{"moe_layers": [0, 1, 2, 3, 4, 5, 6, 7, 8, 9, 10, 11, 12], "normalize_top_k": true, "routed_scale": 1.73, "balance_bias": false, "router_cosine_scale": 10.0, "optimizer": "soap_variant", "learning_rate": 0.00335, "max_grad_norm": 1.0, "batch_tokens": 65536, "train_tokens": 236900000}
Below are experts of layer 2 (counted from 0) of a mixture-of-experts language model. Rows are named router (the router's row for the expert), gate (a neuron's input weights, with its number), up (a neuron's input weights, with its number) and show model dimensions 128-191. Each number is 128 + 24 x the weight over its row's rms, rounded and kept within 0 to 255. Numbers have three digits each.
After each expert's rows: a language model's description of what the expert responds to. This comes from a sample of Wikipedia text that the model never trained on.

# expert 59
router:134125124170140151153136113148137081132148130088113086114124133128095098135084118121122140163087096120122135119080128077135104101157120123105115131097162105109155146118126156141151141174106111
gate0:082158137188112136144118136134140174159163092098120117159117158112111153067136108120149144114124151142096112136133085114125146120142171157154129129119152123130130135130113177143131119135165115
up0:139187135144123124129141119136112102123133153149128182103123173065136141174101073126108146169148121135124135145161135138104126142104135099167074115105137153121146110140085150111156142149100136
gate1:084137136099114135117132128135172146131146120108098103076118178119096101122146127092106074122130132072133126125139124136123105152122116133129112161122122051110146113159116093138150119180119097
up1:125106110127087140124109129118187117119140123157127171103132152140088082151126172184130091115149095167134126110134107135118084112107125112132136169098090126093095108129120118145131123154118132
gate2:145138141194098104131158116159153165147148154107117104118158101102119145103147137139129078143166173146112147141109199089115095156120073107126090099100118144148129140135075088138114130170111134
up2:151137130045152143117114152117082108135097111163129157121086152139135113139117086116119172114097113125147098127145081167130155113108200149152169147135138140114136123127155177110125157081131112
gate3:110130156148176146106155082128145096150163158147136158165177162151110166082108145128120130125129167142126122148159111088109130145152110171140110143122158076106131136140109127122076119117116126
up3:133131106133173178136111102134104116139089181114129118117124142170162136127102151144160120120117145153138181130141118127125126141139146118152152069069169134093129129125130112142093117117149141
gate4:110102129147159134143142150150135140132128120091128089125151156129106163151117121125114163125163168072146135107133116110119173095128108146105154168148157144118099106155110156113114143130142138
up4:146119102121152160072115143135144144115098160141116165147137126155161157169162144104099142159143127130127121127133162125156109131107101180111133149084162124119106085089109155147112141084182121
Verb suffix pieces

# expert 61
router:142108103150163149151129113159075108073102145200103111106070148126127109105099115172140106134136111125117125116104139104166135119096099108167146158102139135131175102128106125134140123143100126
gate0:148176119105151144198104142126095086098163108102176117168068180148093122175123150136114132119133125112125135103090120108136102096115130126111114157138164126146124151140147153100137132113126173
up0:133107136153113116063131127128141129133129132193108149088156103099110085109131136136134124138125077148115143121140118135146164145158117091117148085077110120156104053132100108110117129133127131
gate1:162102129145152142141151131141125116158145169134091137133115131119113111144144070147147101153133067106113127085119129083107144095060130082099121122125124123125146109118104095125143127123136144
up1:103145175114113165157097128131157145111127155124141134141111151099152100122146132100159125091080143110172159153129130152147102123115149112121086135124144133123117158103122159118126120171148124
gate2:139125108130146139135106163159116097080138159144135113107159151082143132120183174096166110108130170139073126056116126123139145103122137116131136158130150140134110157122115119134158142125118156
up2:132113162083135131151168117097131146165148128115137118180094110144141132139100108124107149131131107142105094172129122131133091145085133140116134124105067130112128087126149147104148106127143084
gate3:102095149138120144104108133143100096131138098135123127139063132126169143120066081080135137137159146088138113112133090116136123139169111108108111124115121130138168112135097132094125163121180161
up3:165172143124134124116146088066137159109112163124141122142177128136083131158160162176133129141089111158144105147135147159138098155119141164156146128165167078137111149106162122131123067126084105
gate4:178118113134161121133134105108151131139161150103109137097147126126128097146134135130076151122128138095105166145128103111111139118154134156173138115142158104140088128102124148146133109128125164
up4:159177119128147074167143113094146126182165118147074125085122143114116116117142118122101145138137120093084144107146096120123092140157130133143126132109149091109141142124111116153122089128106152
Word-initial fragments

# expert 40
router:164124124136141166153157129164100138120115127096110146119111154110143135145135106152137175169152097147139110138115149107200159119092160101150120139128135092124138108110161154113132167166149116
gate0:128145142119147098097153118143120157180155106120130138142121135086141117174126127083093148149104073085127138077111136128124175147151134150141186114147118120132151130166123149111150116133138140
up0:142194166120135131121113116118101129105129123129087113151129132081122125137123111115135121157126119095091100097117120170078166152112110123155116103129124113155122169136142150112170066138112136
gate1:119120113116125116132172081109153092099172073147120111140124160105149170163128081113147122102116145104160117099152189114117129159131104107123176092109120164136111087165137130100099113155116120
up1:142158143136117099124141094152168104082166121138120137138156151083110146132136093081127172116144120136148074108156141148124147137070125123126146154141098125104130105111111101137085111164088097
gate2:158130148107132163126114105107183111147145089129189111151128152147125100102152142132116092125097102141154118133108113134152123115176148123130097177109107119158155119095098172106129107120137201
up2:106120117125113071097157131131088120112150161145098152090123094123124124161118133099154181100119123113107132127143109118113111148074100136132133122130151147134118136117143105130130129134163085
gate3:098118168152163087110146155161155149083102126148116139147132106135130159161156107164098088136155135132129114170146123102135126119162109146102083160151141086134133130128115140134113156145122136
up3:141162108092105162134105095133073105162160154120163114117138146128122088114090154126140134095114120139130156070110127139123147124108119124118160124105129167112121119117149094109176128124126114
gate4:109152112110169114105076116096150120156104154115120156105096100075181082129122147115135114112125110109149173160122115121110140110147108145143130113128154129140129108163102096107133147144124162
up4:118082119110105138136154150102105148157163109155141120142175134167121150118137148129059128124104145138148150094082184157157079157108142153124169133133127161125147145103126134138111113144164116
Adverb ly, age

# expert 9
router:156122143151109100159142135156093094133136142143124144111087149106117099134108094134138140137098109155136099105124132059123141145087133120140141155115129107117129124129165163128154154132123159
gate3:144154132108117121122144140151150105108138110141158124128106154094139133171134161133137161131110119159089095127118164118129102162116107137112177116132161098174127148119167138101105154154129149
up3:146157116124132114133155121126102159135124127124170141129101126178086108133109153131137166131120081087119163137142160129115170091123117131122132076160098126149115081128113143126168129115115087
gate4:162158122120133113146126123145080115122122143136165140143127184158113092116079148134115105154109116118141120103149071096139113109122143162160153126146147096127125111133115141129127094147106088
up4:147155145141108152139116130151125128085137130131121142112161152141135141136123113112162158130155108119141143138085144108133100177125151112126151139186124134144178150146130167139104129116113115
gate5:156152129135109083145147080136124147152103121172116125146141122138137127112125126123088137166112120134159132187114151136117146129156082135137101157133117113131130111159162148116120170140139127
up5:128109116094166154149087150114144133108104144091162147146155162095110107165145171097151119078166123102111115113155143139117122154115165119102110117134148087129125124156096096143146101128129149
gate6:102148131100095134147102135103140101144096103115125088083149110130128119163129152131130126130112135139107131115154090127149124121167130168122127136087122139116136140160164088143125106117135103
up6:149144118140126083120130128125153114147130125127120124093138115136120189088102152091148058107157084097088118153118138178131164123134143130083117146110172114143133110122152119083112122139141123
gate7:115076133099122113120129151116125124134125093099100154139137110092133110117140128141103128091126138120190164122157154113111128111136134178123094166136126118134155138096125108143122159124094127
up7:109144080140133146154114095121147121133163124156141147135157131173103123125113136123131139128092132135104108167086131167144162155137130096162157080133099136115104137139134120129134084118147117
Mid-word name endings

# expert 8
router:149094118166112127134183146175102084136171189122118171088086137109107120129148117130098156140133104115134115146132150044168156143095144122121148159112120153167136080097121156166142141120126122
gate0:153124146126148109118148142140112124127130145110162126149124105099150112144109111122111101161107144071118114134091098093083151110148129136148118132129093132131169133155121159151137119152132152
up0:130108163119132126160131122141148110118128172097160152127161100096151132148131126110107075147111121090148165120105111105131199105132121110155125134102124152095165129126104116167173149149113142
gate1:149103154116162145054146124107098124136143136117125120104100161090173176136113137136158149128141139140153146159123099095122102125118155133101119164119131217145117152123128123133118137127156103
up1:120090169122148139112099150119102094184166116144113117112126144120128193186115156142145144163126133107118125102115137128126136125093121174131123117115135181134128122130129108121110118129104102
gate2:105108120107105144130137121143093135085102158150130119132126079128133110093139157123102161133094141106152151085123157107141124109145147120110164130131156123127143162137144092135146142117101122
up2:144122117132126142154100102087137095193109082107151133110114177121085130137126127128136087158107126066103110125105091163164137123092135122104125128131149119101085126151130150132164149134073122
gate3:144139164140181131134139129151142132117133095156078144145173196138122172141132128145137114120137138062096139109197146117101168153117146125117170133111090151103097131166134096115134116115157160
up3:156122186136119145154120110111068140106140148161132091152110078156121143101145120105070151169115099131114094141104126152139141134168122114130094119161124148136174140115143112128145094107129095
gate4:155120117113101114115160123168134129157094141115099110154109156105101165161157135132097178091132154120122159115116123145124132140128084126152134105108163116148064114136094096144140123152142123
up4:127138183083150137144110119119100126153140100112152151089125124119098114131114102095105112152096094100153080102152102142126122094126133197116121111128118139128124140149154133129085119110127143
Name syllables, Early heading

# expert 57
router:136122125153103125119103124153100095118135159111106111163098148092114137143151124142113087130119102116133106154139158101183151124105109158177103113136115110132152137129171117155136121117135147
gate0:138134161145113125132081175098104093134152133121098175146130135100137120144129112129110124081150105147100103106086114118145201125142120160132127133104137109120089129089139126161123143110090107
up0:126136125176096136109097162099111079104122128126119140112155147114115108151089140107111099105144135130124131131099110139164162119120108164137111157130146165131101108074105139141116140128102121
gate1:151143119135141129130108176114138151145139117132143126093149146134106076109144107132120081114129112181175134135055128117119147115113140097137100127087156138117142093150131105122131174118147154
up1:109151126120084158137108131118091146063145157082151159129125093178106146106120135093136157086107137139129121107169143122149116155125093109129143129101126114101154132098142131140146106154133097
gate2:150106149058138152119122193136114138138143117123125112146117142096157123140137141157120153150065101115154122133115172127101141125159122162122136117125145124137135117144163153130161109130141104
up2:145126145073136128098130180147110116132129094125111123146103127099127115129117133156088166151068096089123118161144193129094159119143136169129140117132162100127159149148143135124174091165120087
gate3:099151130113119111096094096154143155128148102152097177110141124093169126116170129118144109108143170135109081132179138134128171123117112146111142160089119144096100131150109085119171153087112127
up3:145153065068083075115104089116152145118085165131132149129117134081154100129147168153104111154133142126097117115115175136111147162153116136106151166085135119139115076149080105117147176104116105
gate4:086106106110138137165132129150135149160143123082083099128166136177112129101142169108147087103145119136127145116139097128177146104123141183121089144103122147112172131116169120150140130110153119
up4:105126138110128144139092129126130135086136136150124108140144124137138086142123174153120171131149128197158098116119104135096144141101108147167104152094129124101088126116183140127142128104137126
Sentence-initial The

# expert 47
router:145107132143171095140127110192097083171104165146104120131082125119112106118130102148152139136105101111109125119101160106136141121062131108139112132125120119120171121144154154150154145144138109
gate0:158128128138167114127152169145155143105161129145110090106169119138148122119151125100124117151119195144101121168170102120117115147117100155088102142126128128138121138092154164140125158124153148
up0:158101117114099135150128128103074112128102160113127178166077105159111138134162102125104174108159093118143137110111129131145170135149163116123133115135141146140107129154097112125105096165116123
gate1:142154121130142128166138118114116165124138135140119110142136091140112151072106149135149141138137130111090141117066090109159150127135154127169107145134177101140112186130105154147142122149119086
up1:112128109086153132154129117152099150129161118143101079133143135137122135131115097182135116120104134091112164111129082184132136074123145166152138084103136143149157159111119096113102101146185106
gate2:108142117160119158118128107148086147134179178148104104128121163126103134167132127134055114131151125156155125123155125130127115128144108128131109118112162119099120129132126135163176125150174100
up2:179153105129117144103112095129126121137130151154114107120123131109119082098156134145097120114119099164144123129130120128112113125136119094119159105129184126172115095157136110114131114090130100
gate3:115147112129186135126163142145171103134129142124086096153139102115128151126130117135099080170108133161109108118132128127144107167133169079172172123135109113120145125117133109139172122138072154
up3:099100097106176092114137130160144142074139100123128137156150139117139139120147133095110133124127144160124111108152124144116103131119147145125105118142119106128142117083104108124130087161140193
gate4:101198178146135113139085107110133143161141124119121110114129193182115117104126121091102097154124145142115098151112106134136120128119100092163106111139160136173133166158117166123129121150133158
up4:129127162112103118203131114128118131178149073105113166099141150150111122145126127105114102166142155117157148104163118143149127125119115147143174154174140162113154123135142148141123109117078121
As after position

# expert 14
router:169104131123161097085152120129066136148127142123135109112103118124090110133116138128161146164109157083132106120112155088153135109068133134132106152101131117137118109095111142156176178132130108
gate0:157145144141157107129133116156145136118172113141128144121151077098147124114140142152104116128122181136103112121165120133148116140138070139091118167090135130144139120113132120135134130125108083
up0:104135126114084120151096089081123123153086131125107128116125149111093144105149135149141167099139095135137139112116133192114124148140149150157141080128113140130128142131114119098131137150128192
gate1:135116153141114153161113153111137156143135137126142091138174121070135133130120187118122108167145146131139133100116151082103137110135110190149077108124131107143157106107125113094146123133154139
up1:153120128134119109132153082149127117151165129126129146120121138134098110089137101125122119147123125146132102117147086158184115180135137147143181147136147138106120198120153136179123115125137114
gate2:111160142137109168082150145145106113112107145127066114138124144163121106116083175147125143134160180082131159121132123117109142145114127138093132112087134156093113144120123136112156139124115115
up2:127154070135124141136142160097120126153124158118104083160113142171091100155113149114095166165121126138155147158123113119115105138121150124118141102152145132107122138142147128114161108104133135
gate3:127119132093118114105134132129124170101074151098121156084098064173145125128140091142103174159144152080150123143116173121127163128169149106097101151132118107149093114117119112198153111130038124
up3:131177103123108109185128123109113149121142120144102157126130100091127145102097142120115123131139117153133103053102143144093110138092125110108133131106091107085131114130147158127130082158112117
gate4:111141146151103138116156116141101129114114158141071144135134096083159120115155141168183103093143145087123116117115107119165138142142130096129124092187127159149112123128094135120134076114158103
up4:126122130119085141118085167129115110128109117100172108119114158119117113141115155111131115119152126118123124160110184177114115126111108114121158143100142097104118147086162130148097116134070127
Verb suffixes, word pieces